config.toml
num_hidden_layers = 10
hidden_size = 160
n_experts = 128
experts_per_token = 4
d_expert = 64
d_shared_expert = 128
hidden_act = "swiglu"
moe_layers = [0, 1, 2, 3, 4, 5, 6, 7, 8, 9]
router_score = "softmax"
normalize_top_k = false
routed_scale = 1.0
balance_loss = 0.0137
balance_bias = false
router_cosine_scale = 20.0
init_std_router = 0.00822
lr_router = 0.00114
vocab_size = 1149
norm = "rmsnorm"
norm_eps = 1e-06
tie_word_embeddings = true
optimizer = "adamw"
learning_rate = 0.00345
beta1 = 0.9
beta2 = 0.99
batch_tokens = 131072
max_seq_len = 512
train_tokens = 729800000
max_steps = 5568
dataset = "wikipedia_en"
Below are experts of layer 5 (counted from 0) of a mixture-of-experts language model. Rows are named down (a neuron's output weights, with its number) and show model dimensions 0-159. Each number is 128 + 24 x the weight over its row's rms, rounded and kept within 0 to 255. Numbers have three digits each.
Before each expert's rows: a language model's description of what the expert responds to. This comes from a sample of Wikipedia text that the model never trained on.

# expert 62
What it handles: Lowercase word-initial pieces v, pop, m, p, per, loc after articles, as in village, population, view, volumes, missionary.
down2:160125126149171113139135101185104173187132118128121127139145132093108083110122121123129122126130111176150112091157164147159080135131138129151164106155122147132113126151129147135123146082151146134121158182158137162140107098117122154118135156128143125119139106174118084113170190136125109122163088118150115142125145117068136094123158124116113169173139103149153076128153078134113135162121123120144140084141141138118111153095126118144156116152136151151168115144146111139129132121138107
down3:164138130211119138144081135145114121146113111130121130131174159149135148106097123123166118145130113123119111155143132126131123155143159100125158113085111165134144127159116156121122132163137139157153143118135107123107113114114071127119130127130089149123121131130120136111150064114162149106157126110135101157115106155181130075099134158160094115129096134144137066130087138104134097135108118105146109178131115166132129140139138173153117145189088158127161114132127111169111126100163136
down4:165106096121090135104110128140110118104151113106127147157106078103115124121097096139128103116146144102158147139099171143123094094138118132113128095134112135146139079121104141106121136115173121128100158114095167122113130128109141123089125095132151131215125132130147113135131143073127157115105158142123111099158146100135101109106126098121086189142111178140155151154147114168121109144135125131137091154110098092134116126091082117129113120161106163151104115116127071129081115127127142
down5:117097172103143123107145149099173115119103147133161103162084138124142120165154125110102123126123176135149107133099112159096124101149125103115107107178175106138114126137146127127130157129095104128092097143116117135136125086113149130162134145114159107161111124074149142121090138130119068147098152143134141112112126171098146122144120104097134091148178097104149113136164131124140162126152126126125130143126124139152130088128129138104092071075156103122133108130200108100148103112105116

# expert 24
What it handles: Word-final pieces like io, ade, ace, ation, ence, ren, ure after a stem, as in Pliocene, Pradeep, displacement, French, doctorate.
down2:151111137149125122137102129148123115162129213125144112107172133155163141109134097162105119107173107123098113137165128104093156148090143127142139139118092212131128111136145156095114167119133168113154117107130115108108121133133122155083140096116110136130092095110149126111143158124133143124148144114126180143147106125136109119091081154168134124114122120138124122118102106144142127126124096117149154137135109162181116136142122117133115141135079104122122118099142154138182152056166125
down3:157091139105138120165114097100110127123134124125159133107165125111108124118116122124095124155122148148111119148159143105110152134162111135135098111121130119168090129117140135141117132109091107088111161100121129172144139111110172095148099141109114110129144160095140130153146130049120102092127146123105124131130123072123126162151122108173119130140126130083083153165129100152092102108129124130077101061131131118120149137076168100066115097164120142138144155151129097114137162110138117
down4:148119124160147158141103129110182100153124150134103086131141109150131126101172142110123117120106114139132135147155128111128156145082109110138168120121130106119130155117147114131128089119132128131132114139141146107110107140116126129172141118119147154134122105150184144085165109161144110172108123142154153111100138163149177146115096182158158135118110143149119101187159146126143133171118125133187155114157089102084087115143124079109106076141117140151113148078145112140141086147156131
down5:146133122160162124123103165139141134093119081134155173169142116153124112155107119155127145133115121127119157133109093151110134121140093137147094084164106124156097101086151118171079114136097100099092144147103154063146097133141122134131093137129147146132139151141127129109159158151165168118120135158173096147136128125172158132150092143102098147165102157149153105114144120145136107105161146094090121085154111113129129115160117096121125159139129125160083112138096108114154118125090103

# expert 30
What it handles: The piece ot inside words (Not, guillemot, potential, locomotive), plus bare space tokens before numbers in table cells.
down1:116138164125145156131129120143131136100117179128139128145092143070092138120129149086134098111175147098121135109101157157137110175124114109138125139106089122105144140149179162148159091118148172079135143178115139161128157160154159115143103115108112132135165117136133128123133146115151125120146119079075131086153106115096145147166118184160122134124125106126100113158121132138105157163131112124162127143155150145125096127117141136084123111145111125148118105179155096109095089149102105
down2:107121154093158102108143158177123112118109167106110138142143112127097135133125121182168150133114130126144113115145106125136122120166100179127114121108126106094138102131149154065106155083110122078136132145142166089099100176142103130130163119139100120148147057147129105118125101120118090138132123151148119114154121156121129089151112103119146173120136096094150159183136135145092130086177099124121144136126134129133173123121145138103108147117145090132096170134145104151128117099148123
down3:093158145187156107107121152123116154135096171151142121168133173154127110088125147105182130126127107138066113153120127139159125137120118144152130159132133095137164166195127159110112152091152128138091128067099142099135117134160103147149094141134137190136130087157136126152098136167150102127142109169107141093132158126101111109139135136115109169125100095112109169107142123068136123124116130108095144115132137146141128133103141111128152123139125102124096139126117092135152135138146148
down4:121145153131101111116107118133171129124096156099144128117147130132133164157135121108116116111120111121128146101139089080120137135143144108107151126134098129166201133133153114146126144133180153087167096140110153162125119108090124129118170146157120107115083146141120112073139118133089135163142131150064105122156112160162067136105098158114143111150169119134107121128137151147122105139141101122105134177180131128146110115180137109121132145131112119178136104143155144126111162081137149

# expert 26
What it handles: Single digits inside numbers in stats tables, records and dates, such as .333 and (age 69), plus word-initial s in south, side, situation.
down0:114083157135144126186114079143129122117066173149104147113146080188124130129106169164095120135165097141115124170109114137103101088120116146120111167119107151124115138117123107145116119153127143127140116123143109097144133145109135144174092154130137110106141115104120128108139179094091126133161110112113118134131142137167117165135152120127080166160153117146128143165155153103091167142091128086124132105149125156099128183122115122111146130096115137111114128127136196151133141123118138
down1:140162121123135152098118152140109147160109086112144139110141155127128139139138084112101146129150166120128123137151126080150169140121101098106115134170154140126136133110139118151203133124166116120155139133117109163107143139145133150095110141140169116175142138120108134091133109141157102103083178106160151093126154136122105099096129188104120146175120135122182117153147128108176111118141115118126098097154115090148110119075114118145155127142136108148120170118142119121073090149105112
down2:107134104148109144110115091104137173066109094126137117145087152110121097130122146131150086069170141110131079112112120148117142169169110156102165136126093124150101127092122135152107117121123095132170120131155121136111121149118141101108125140128104112145150131124143100159131108117149117146113153184139132148110106113138105139091107117143120103110131166123134132127129088134150154112153137136130134132146154142099112160103187152065106121117131064133122171153107136111171112090100082
down3:139115153098144126094112137127107124104146127122143104099113126120122091127174118148087143147104076127117146119073113114124123114133127120110158099150096099100102173134117144108096110133120122156145075111131161144101079139144152185179109140138124173104112122123145159118122095167114120116139132126187102161130092093105101119149137184138094124134129149174113152116120120112134128158138128115129081110113134161112126127150129115124142121173155099111055093138125116109134148138089143

# expert 8
What it handles: Prepositions like of, on, during, into, with, plus inner word pieces after wh-, us-, show-, as in showing, what, use.
down0:092167114110149108155108127125147117170106147124162131113119120144118128095123124120082175131122110113117151131131122153100131136122146105147080107111119166103136200184144085115133140117126131137125146095133098119135159115106157139127158083095156090087141172167124149105063133148134129151129163145140124136108137121149151098124094131109123109143129151151143077126144164106130133181127129106128145138120107149145071104106085109137154150141093147131145123128110150117096136127149067
down1:117110103109132108164088188135133106135147134146152111204129115149132150119167133106154131097140154139125143123107153136132188144117096146117118150138170113121096139124138147088123088148130124121150194116129115133118146163105145131109135134121126172159125104163119139117127133214158148159107079134107159092140161131099130114123113127135150138082125109129092129129132131123102153151132072148104158078139146126137140091139122132122109141121167137116109130099126134129078121104131086
down2:136134125130118134129127125129159131132092196168155110134142127117104101115130133143089106121102104163145132136127117079105136170125165103125082159132127095151121147154091134163143118089107152168128094116176149114124142117164116143148155143119135115091141110130182081132124113111135152099137142175155154153151116100120089163109151161166157106134152107130131151136102136156173123161143111161153118136154119093133134131103090145113125150151159141133129158128119159116083150072123170
down3:128125124127163112114193121102121120132136133155130136177101125110152146133141167095115037147102119127141127127133111121154123154131099117121129134139140130089110124115144133103064098111126129130130130134115147135153163137171113082118126148163083096130078107157138101094121124141109123128134117154143149119097122142134127123132083106124100118101169138129112127174120073115147156106159119154125100118110158065095178095111107131122132155083090127109107142141132177135111125106126102

# expert 15
What it handles: Word-final plural suffixes s, ers, ts, ans and similar, plus mid-name s pieces, as in Tamaraws, Kamiński, Pennsylvania, Raphitomidae.
down0:123127112095109108121136108169131114140121084104158143102143173133125136169124158149136132190177150143123146105114126181123128105157139152185133130147128158121123120155107148112166159116102134118133204106184090140123141115089135175126115109115112156129165167164121105121105153103095121093154125112111129094133158122103103165151131133115162127146122134128108144164127126149117106092118111136135104174150168126171116178134125106140134156156147112159121115144135136155129136096126117
down1:172147126126125193097146109159134117124128132143120108125178117152113144124154115108127091114113147091120118118106112122092095148075118133102110171111120156111083118152123111177123113162073103149104105145097115107137108131141140127132124123151120176186143130087146136128129115153114111111147143093182098089151093117131141094086154113130138133118135123125117138128069160090117106148134140154132102145123115154121158107155135167117106103127081113151117172131136099161114160138115157
down2:110181121108117149136157113112126114152130081139161201128143153086102108163152158103137120149161133093140130134130162121115133076170123109140146158099113114090136081158133114154123137140142158131097110093124145118159151125128150095125123170156166114124126135138137163131097143101128101142116090181125100163122140147119114095163113132107093147146122152143119138144130170138108085117134139097121111119126132105161178125117184123117149079135173103101118125150104088110111130133150123
down3:095134134109162131133093118128150086144127153141142111127098164135127123131142109125129162116124124120116131095101132179119134083146202115151147120142106112129108108117112093150120139101152146173121139130159168137113129136121084137172086162099130112113137120103081108130156148148148140148071191128109130090138147116145109150123110122156138114174145144106148114108141116063171121138114138100103158173170133165128148123081109160117119147106144148141118154134094112154103111113113103

# expert 31
What it handles: The word "the" after prepositions, plus capitalized nationality and institution words (National, World, American) and section-heading === marks.
down4:103149118093144131108130171119107151121141132113171140114077126128137116135137169111164064120101102105142153129123054148128161138155131122108113148135121131155118162137147131133107144124070146142119138147113123137137098121121119127119125171089131144154144140164158104124157114181124128093131135123131103084138138119147127133099077135159131139124126150147093108131144148106139108140154126154163137102163162199093096136131112129124122091111135126120055130153116159116102100115097176
down5:159134093154145136134142139112130157098120178153164165098128154144110157114164082111122126081120127147144183115096123096080109151086098159109122161121150129133129104052092156145111112104142127105172121135099138129143135103143122113156136153135097114111081165131125127158136134101097117147124141108147096152146133108115139135116111166148106110154121129105109161153124108173150142130116112129152150171147102116111126113114133166130134172169122134115098151165120168123138149168166117
down6:073115152172107132102106123142116115122128107095157083189120117144160105130146117094123108133129110140085188097141148161052140128113093110130121097105124078163159164113129137158086114114156136119108063110128147100136129099131120137088141124151111131155150111097155156135143149114132149145159115080117097154147126122094136157108108143108116104152145134163097088121159149124126145105143131118102151110123166097150120140137103125110096126136149111131133141152149113126117084137148120
down7:133137097141129132109120129142149119106164081114091137096086101123095155128113103113150152098113143107084143157118126129132123135165128155142101131136138087123096131162109110154136113135141140159125141132155124160081146140093144141183096145094091123113142138135142157126172098110130145115116184146088157144168156085126124136160123119159149110151157127142112117118110112139155108155131127155133129115174121116132086113162147095141108130115139087064146150189106127168160103110139171

# expert 6
What it handles: Word pieces right after a short first piece, such as it, ar, un, ing, ted, as in Seitz, spit, meaning, runner, Auditorium.
down2:175131117127115135145161132175148134114166123169122143069134132128101149119122102129124095126089116138148162132104117085104134078130124152134116171127140137162132114112128110154115128128126131133081147152064123058127180113123148127124104110115156113106150142134139171133130091101125179099127087137137113151143154102113085138147100154143105112170152136132128166109131124083146151149118141168109115130130055100153126129108145118124139142156130147126136149150183145129140147110143104
down3:095146126134058092171140145123141121158112111104114120157117112160159133156134131111138095134102114101131148116097121112132129143128097115104124157105128097116151152123141121094103100122154098111124166115101131114153110104106122143135094080117158150098080135072133119120117082104132118120126114088085144104134100167121088124115127164167085154144162167135122146078124166115102129105124120150131079151129131144155110116146098141134094128149141103102122185135090124116149092080115122
down4:079128178074167140129167115140133101122105130146106120130120107107123122107120116093149114110115143115111165130168108133132100141130109149111151106208132134130107111117191136109165117124116147137137129155089145066137131117133115101110136086125145149099092079117125097146136137102130145113103108139147140097153151090101148102094135142125138159140130122119162117120122170166108153134161083135136157138110081060132134092145142141102094159137105095139148125121115115146144110116136156
down5:125112108157116112131124126084112184124119082114161158136137104166129110134138135150119135174138169113111127133149107064131135147167100133085097127119099112129127121106094157159123091130153126113143157100145140137118113150103139055106134124118145157121105087125102151118121055180140124091138142156131121133149161125138148155124131098131125161114083111081113106143142124097092122093151157083131156143095100099098137159123157121137135123125119129157142142098116126178133126140135154

# expert 22
What it handles: Suffix pieces -ate, -ated, -ation, -ence ending Latinate words, such as immedi-ate, elucid-ate, calcul-ated, Den-otes.
down4:132106130118106153120121101150130134104097096099078105165177149134124129116129146136113137101137148127104117156164116143130093065118085102125140194112110161134116135117172149145148109106106158124093101135126100129125125160106182123140146143141138135163085119146131119095129125132132167156135121117092169102109133117126137081110100179145122110137116117144143105119161181083112109149132124151127133131103114135114144195164166088090080133120139122098126141096133161121142135131118112
down5:096122154122129137123173153160124135106179117129100165138132101141165127151166111127183121130144109151126152129098116077125107139154114140111171150147143129133118119136157139129163133137114116151110122129147157165125107139133138099179113135140123182170182141122171147118160142120113113101150126111129132113088118084127121101154128103127107126113156107129104162110066120114141119152149094138106187147135142101150157176117155174124125134105142069138143168136127123150107154110084109
down6:122154150122111131130120119143153161112102151117131099137124094129113165113110180155147121141152123092136117104103114107110139196139119081124148167126124129144134097151137155106151110087138096108143103137109133147110105132141103081137131125131090085151108129120147114085107134119159141151140120137147128130153110112113142123107121129179131133084131127105082099169093092149161101139111131128118182174161110101156112115138107120091105096124114147098163181106137181140132115086123183
down7:127150123156101143173141171134152130129147127142103119124118133134125088127142126149117157076111099147117114141140174143133114140083092147160112155149102141115127165147123103109099114148087115149104121127155151086124130115092090148124143174088095090127123183125130161110165163097127153141132117105102091186129135092075147126156132153072178115142081133117108127150113114130141116130116114124149153131143099081128117130152121110124116125130127100115133164148191127127114142115148169

# expert 51
What it handles: The letter m and pieces ending in m or am, within or starting words, as in arm, Mohammad, Ramírez, Egham, team, men.
down0:167151137134110117205113177161122156173121121129139116136124123169139099153120167152132128087146140121106101112148092104163164146149145126111142114144083128136126119096088105110144099120101120132142128174114122113074102109093093126098128092155124127145142146138125178134174139121118150119130159144103138164097109172105127116132110181129135126082116140128109112103149124125108110097138096126108123104167137133121090115098115095168133123173134141147137132134141163088137082116125160
down1:128133144095155120166131121101159137147133195090163120173111142188082119118117143121116101150185146088133117129161152115154145111173156089139140103104122169138107108131103140114125144123115118118144095137111125089111183148171123135136128119133160088116128125074165145134162121121139092123150134143147167097089116139106117164127148120160167116144121122111121127111174132177159117123151141128113148112099160142140136135138121152088146082149136146099113134111118157133152148165112131
down2:172094131123126113139112146113189141164110108140173086144124131159119126074146135109126141129141142120109142142122127094108140108126128145161124139158081111158151101144096125108110116125114099121153105101128148155154119122127130116173153123150105109138140079170163126164198122064109136156096111112145155116137153105113151120142138110114152123117117120118134110130164140196093115119095148126150126092134082151149187138130116118173098125160120120103096100139142094118122097124143134
down3:109147112139143174144112162145127140155127138146087092112095097109136158110140139116125166112130130123121134120116160120154116121114146157126148112135094107150116155167100115121159156105096185106129058137151132138131127131080160176082080117098176133117159142142130132070145110112135124142136131093115135112114141124116150133142099146110117086165161144129128062132140112157116102139175122104146102128102131120150118147130146154144179117158095154131141118094113133126136082135172099

# expert 19
What it handles: Word-ending suffixes completing a stem: plural -s/-es, past -ed, -ing, -les, -ces (details, introduced, depending, voyages).
down2:171109106128121121150102110142118133187114122144146143117104135141128163168118169134103081141143120098148103139108171126160162123116129117103124116096145140133105156115127133127106152085142151132151129087167153112074149160135102122089143132113121175100123117145165157108126149166129166196126125163083138089101105119133141094130125113130152108115153106149113100159105165096112170147111103172123166133135093119147101079135115132129089124155117116130121107129114150097085138119111117
down3:148152135116099135166095109160126147113103087118113111162139178146093132173102159098135117151113142154115106108110131173152074140079116138166128127084168161136119142111106110114064101073136126139170175126136124108108164121133113125142076125169121121160119127148090124120125164137117088141137099129160090144123169143110113107118145100145131104134115150115107140123118145128125146116117160141123123133148145134125144175114162121087164144143129101136139170095103106151147116123166152
down4:115137114120151149100174144121141155150122102151139102105153141160121109142149143135139119157140110138055164141121088116135161097141136155141132126148186133115151119113121133166088084132088105136120090145133115126100123144120164132137099083145134121120148134153067168154130099171157118142129128138108165129166140154132118103160131122184110119100079130141133152117142118092115138142140106141124105176180144082108168143128129133130091115120162110127139165181112132124109151152125155
down5:075105110119082148130104114096104096134083133109099081122126124145144038130134146163148159134121131121092158136126130124149144112119130103136119175096165092134104126150167100130091094102189131137114108115128114115099112111122113121121118154137127135108087104162101110125141160140133181105108115129112141120116180138100097131111097137122090087111143120087101142107136168132122093147081124111113141161123143099132143136144100128133128109145174117159131141131156123164130092136146116

# expert 54
What it handles: Pieces finishing a word, like ase, fore, er, one, plus whole words time, years, season, as in database, release, cease, baritone.
down2:094161145145125159100119125110124135123115106130084091128141137150086126162147094122095114115108136122146111107075081138150160110143132176141153131084154113111157148127134127129110160134102072122137101141130140176124111132108155139133118142110093160112142138185151172108165113152149132146090114161155073145103091156098195118134130120145125154111140161139094109112151116128124130130142118131148100115117146140093116104150131129101093097135114117141176125137190164111135131153100133
down3:109104118135172122155120129057127150146128127159108129152110088105142097098103162118117122134125114181124132139095132149138108097113133140159099143152121144153096123145107087159168147133103152125107101125164074140147136105130106197100132143092133132100081144114172107132108134138080130166128146188121131139098129139128129126148121121100103128134138099152108131107161102146167165109159145157145106127153146091130132146134127125099140133083158132077142129115111140121109133186104133
down4:128169149097132114159131139114150097134117170120101095112098130114095119108135144114099154098086106144144093153122153152113157144119116100145167138136081131151133120128142148109129141130135130107177085183108129099125156127141116143123156177107105118132172179147153102128109137104138153155089133191132145112166126152146122134117076170128119128136161126142106093124142146150123091159117138169134135095164121157107093130045152125136159128147116145131121114109139126106153133131160128
down5:113126155118144129095113129152148121164145117106099109165134129123134180167131152136094152116140161109139132154150128146163138150125136133124091125086045134121098127133124138122106132095135124146168134124128077106091134124143122146081108119140119108085115086170179133119084109164153129127107133125154132101103092123133115172126138111129147112165131132189124069145140133127140149090109130181151120124165110179109140102134133126145140094139160152110123124144110185138110118106134134

# expert 36
What it handles: A lone capital letter opening a word, often a foreign name or sentence start, as in Kukurantumi, Bukovec, Muhammad, System, TV.
down0:073126154128116164132135092140150128137120116133099115174136133113139158084177112131104125109141132114160145131069114167100136156116132084145161135091143143111091139146121157112161121140162153139053112113120153128120100128106112117171136107102155153125153129102142102091141124138095091141113078125141142142090131102081163147113096103078115120142133103132125107122155153133134113184096118145154102159123127180151114117138107147143117109147111130089133107124115121086110128148148103
down1:129123128116093147170105134119157156088152139128113132126125133137113139120148176134085102131132129135107088116084116147202128167128184141133156171136115106121176123133155135110140111069122086094153160163101132132084176121145077097153146130106151153135110098148122128150124142134139129134111135145126126113124130109109153163125110090136185091099138102150152157158167124178170114144165153117121111132118143125128154114094123109115097109123127098123127107112130114103085144112125136
down2:158098149114149121115125124103102083113143114130184125136131162160132138112124161132085117156105113142049114118127158120139125113097121136082150141113124160134179167132103109099118078110120119133072106138135124103123130164169136141095131149161117153146091153159152125118118082138126133146135170128125129134138137122113108110163113162175127107142106135129153139125141137125107123115156169138106121174147137149136119118108093121082143091124081078161093108160125150142130134167099101
down3:160083128129152119134064135146147124122117135155159153144119132137120132117122135145141104113124088112047082156151086140143121108117120083137162101114148130171144079115109108108068131115072114150130148132118166145104137118110155131114145120174157175102110151155127133155101133149145178103102109191131138149089119127144137096164111118184116128124161133079143117128128138149141137096134113142127126130117110149129166130128146148087126115121165123125163132134125125117158125126152122

# expert 29
What it handles: The letter c inside words like discover, discourse, Francis, Francine, and bare space tokens after table pipes before numbers.
down0:130124101120127106068160135144134152151159131138160170132104153100126128118104106109147147110110143138101131104119102146126133094146134123134134145126125139099113100149107130127125173145092115107129133150137134202148122114146162092124129107145144131116150125139107093109100135109178132114078120163118083130148166149111077110125132103220122121116088102140132152122142096131116109128071109083138108164120179126134102163143109085141127130140097162138099119094130106168111139134130131
down1:109138100116102107118130106143150131187170109127126134148129118152136128151140168138155145097135097115115138072145102123137154145122136187139112157116121125163144110160145130143142063134122127092138145110152137135113128122129125081161094127148121153102117121136155141127137144145116142059116118138137162115132140120146143160082114086123154114107128161153132179150168136100158144121115150121106180137132144139112101113122163066144161090136072127126137107120076120162107115159166118
down2:149153129029118134128105157109099092109146176152127154103152141137132104133090146135149105182129142152125151131136141132136131091118138094123124142113101164142135129168144098112147152124129146095081104132155060113124107102187170089117110144150129155103108123116135117154097146120110157081119132110108128121157121101152120077134156159130117138144156125111086129105149098187128110139143135125130121133117103139162156121117105175126117105129114098093134130124151149103118140126121117
down3:153140113123123133082201117087153145101116126143153127124130109135130135117164117139128142132136158137147141104125135088110164153151113139115135107088147145106123122128102139144120108116104119124129131085093143163145157124135144083113132107150132133132123125185104142078126109110158112083126095149165060171112194122133099134146132114176113130101096147148149157125128088115096116151092094096148127158149151114121136102140106119111122136133113137122081096098142082137099156117179129

# expert 4
What it handles: Word-final plural or verb -s endings and single digits inside years and numbers, such as appear-s, artist-s, 199-7, 190-9.
down2:072135105134044123089196131123121115106158106128145136105131101112140129144104118126112118104092100095139086139104156158131113111136110139140154097119131148148114124089120168116140126138159105118162144129125129122104164104129133114144126099142098147108143132134104114107106154087145143161099137133153129093129124126191115104125094106141107110126117134169155184170156108148141157132180125129113132160115124149128108106172110142143103127136169131132159082143115090126145113178100139
down3:146140111127145118155124180112089110111142150150174157145101154136149109145110076132083131125120146140114188136126141113127133128152138173125148178148157096155101076136145085148134100134093098128093127114094128132149089133135100154119160154111117119124119159103147140109131132110113167103122152120142109137114102085126154164120095146086125102145136118185130100103114107103146105143143121156161107170157103128120117096111117132197114117163129112144107119139169095111111098117106120
down4:103148125100124101150146117122109144093119147163108176142146133105144109114124119141130116093110099128141118183106142162094099154114116118152153091134152138149126149119127143133118095158159119086131136137115137129153173132137135125150114089151120107124130154124125100139157122166141133162121131096096148092161130131210128103146108077136115114129172130131162136161113114094136159144121119136097117158096129129115142085153077104121061125185124172135129106130176147123101110119119175
down5:121151173098142092151150126148107147138150098110115121104135115165143115124142087123072115071130115108107047115127171139127126074142143117143124141145102128121139106135097114098131133135129097131101148144149123096111143106094132113111129133125142120128153169119121130184126155131159115143088104186126170126132142147103162097145161144143118140175150138124101174119138132146103143114186109112098127101137163111099146104156151134166149110131090129127156126119092136090131107165108128

# expert 10
What it handles: Short vowel-consonant pieces inside names and foreign words, mostly Romance or Greek, such as Franc-is, Andre-as, Ep-is-ode, ind-ep-endence.
down0:170123136104149123171183096099135123114118176166184152115139089130118112157163110117165099106101164129160115101117116139069106146109133119161158148114134133137090161116114137114114144145156153130124110121097130102116129135111138139144125117064178126104145108118124133117123135096116119137119094133097122103112148172090165143152122093142121079102166105108152082139117167140135129135155097146169104138128118103148121090114119127116117067154156130107124137104095097131133136111156123
down1:083134140114102114109128119137131136132089079140101127170121110147125159084156109103175085141158127146166171121160113133137076133142123132159136106103107087159156177118114154166144113144154172126121139118145108117094135179149133164106107107139135116100098136166158097150124135147115097107127103098138139167115138117133125117117122118127140127087174150159111133147143117108144054125160113097152136133055134120119099105135119111131110125135102109118124113106122108125120118186130132
down2:128151069139073117143131138146126144125151118177096158120141169111136138124107119168107104077123136145093168108142117140128165127091166123098131135155130160113160130148122138119144110129145145126172114109112148102082121153122116128101117133139091144138154161156176135116092160202123113111053128143169129078148113119133159159113124116107104143135145158109149137092111101151114108132140140120098129153156120115136087145141144126145101149166150119134153129115159149141153163154127146
down3:116101137102115125132121127126067142126131120125116111131137132110152155123115125120158137110140128142133121162154112168133150133118107087102114119127175150162162107145135154136106100105157091127182119127148142128090160112132109091115150157095106094121128104160160190135133149154113103122149105171157099120114161083153180155138155116203137100126152123126172102120154144169095130099103150109154125133104154148114120123131161148132106115166148101116172138139105175137101135153109142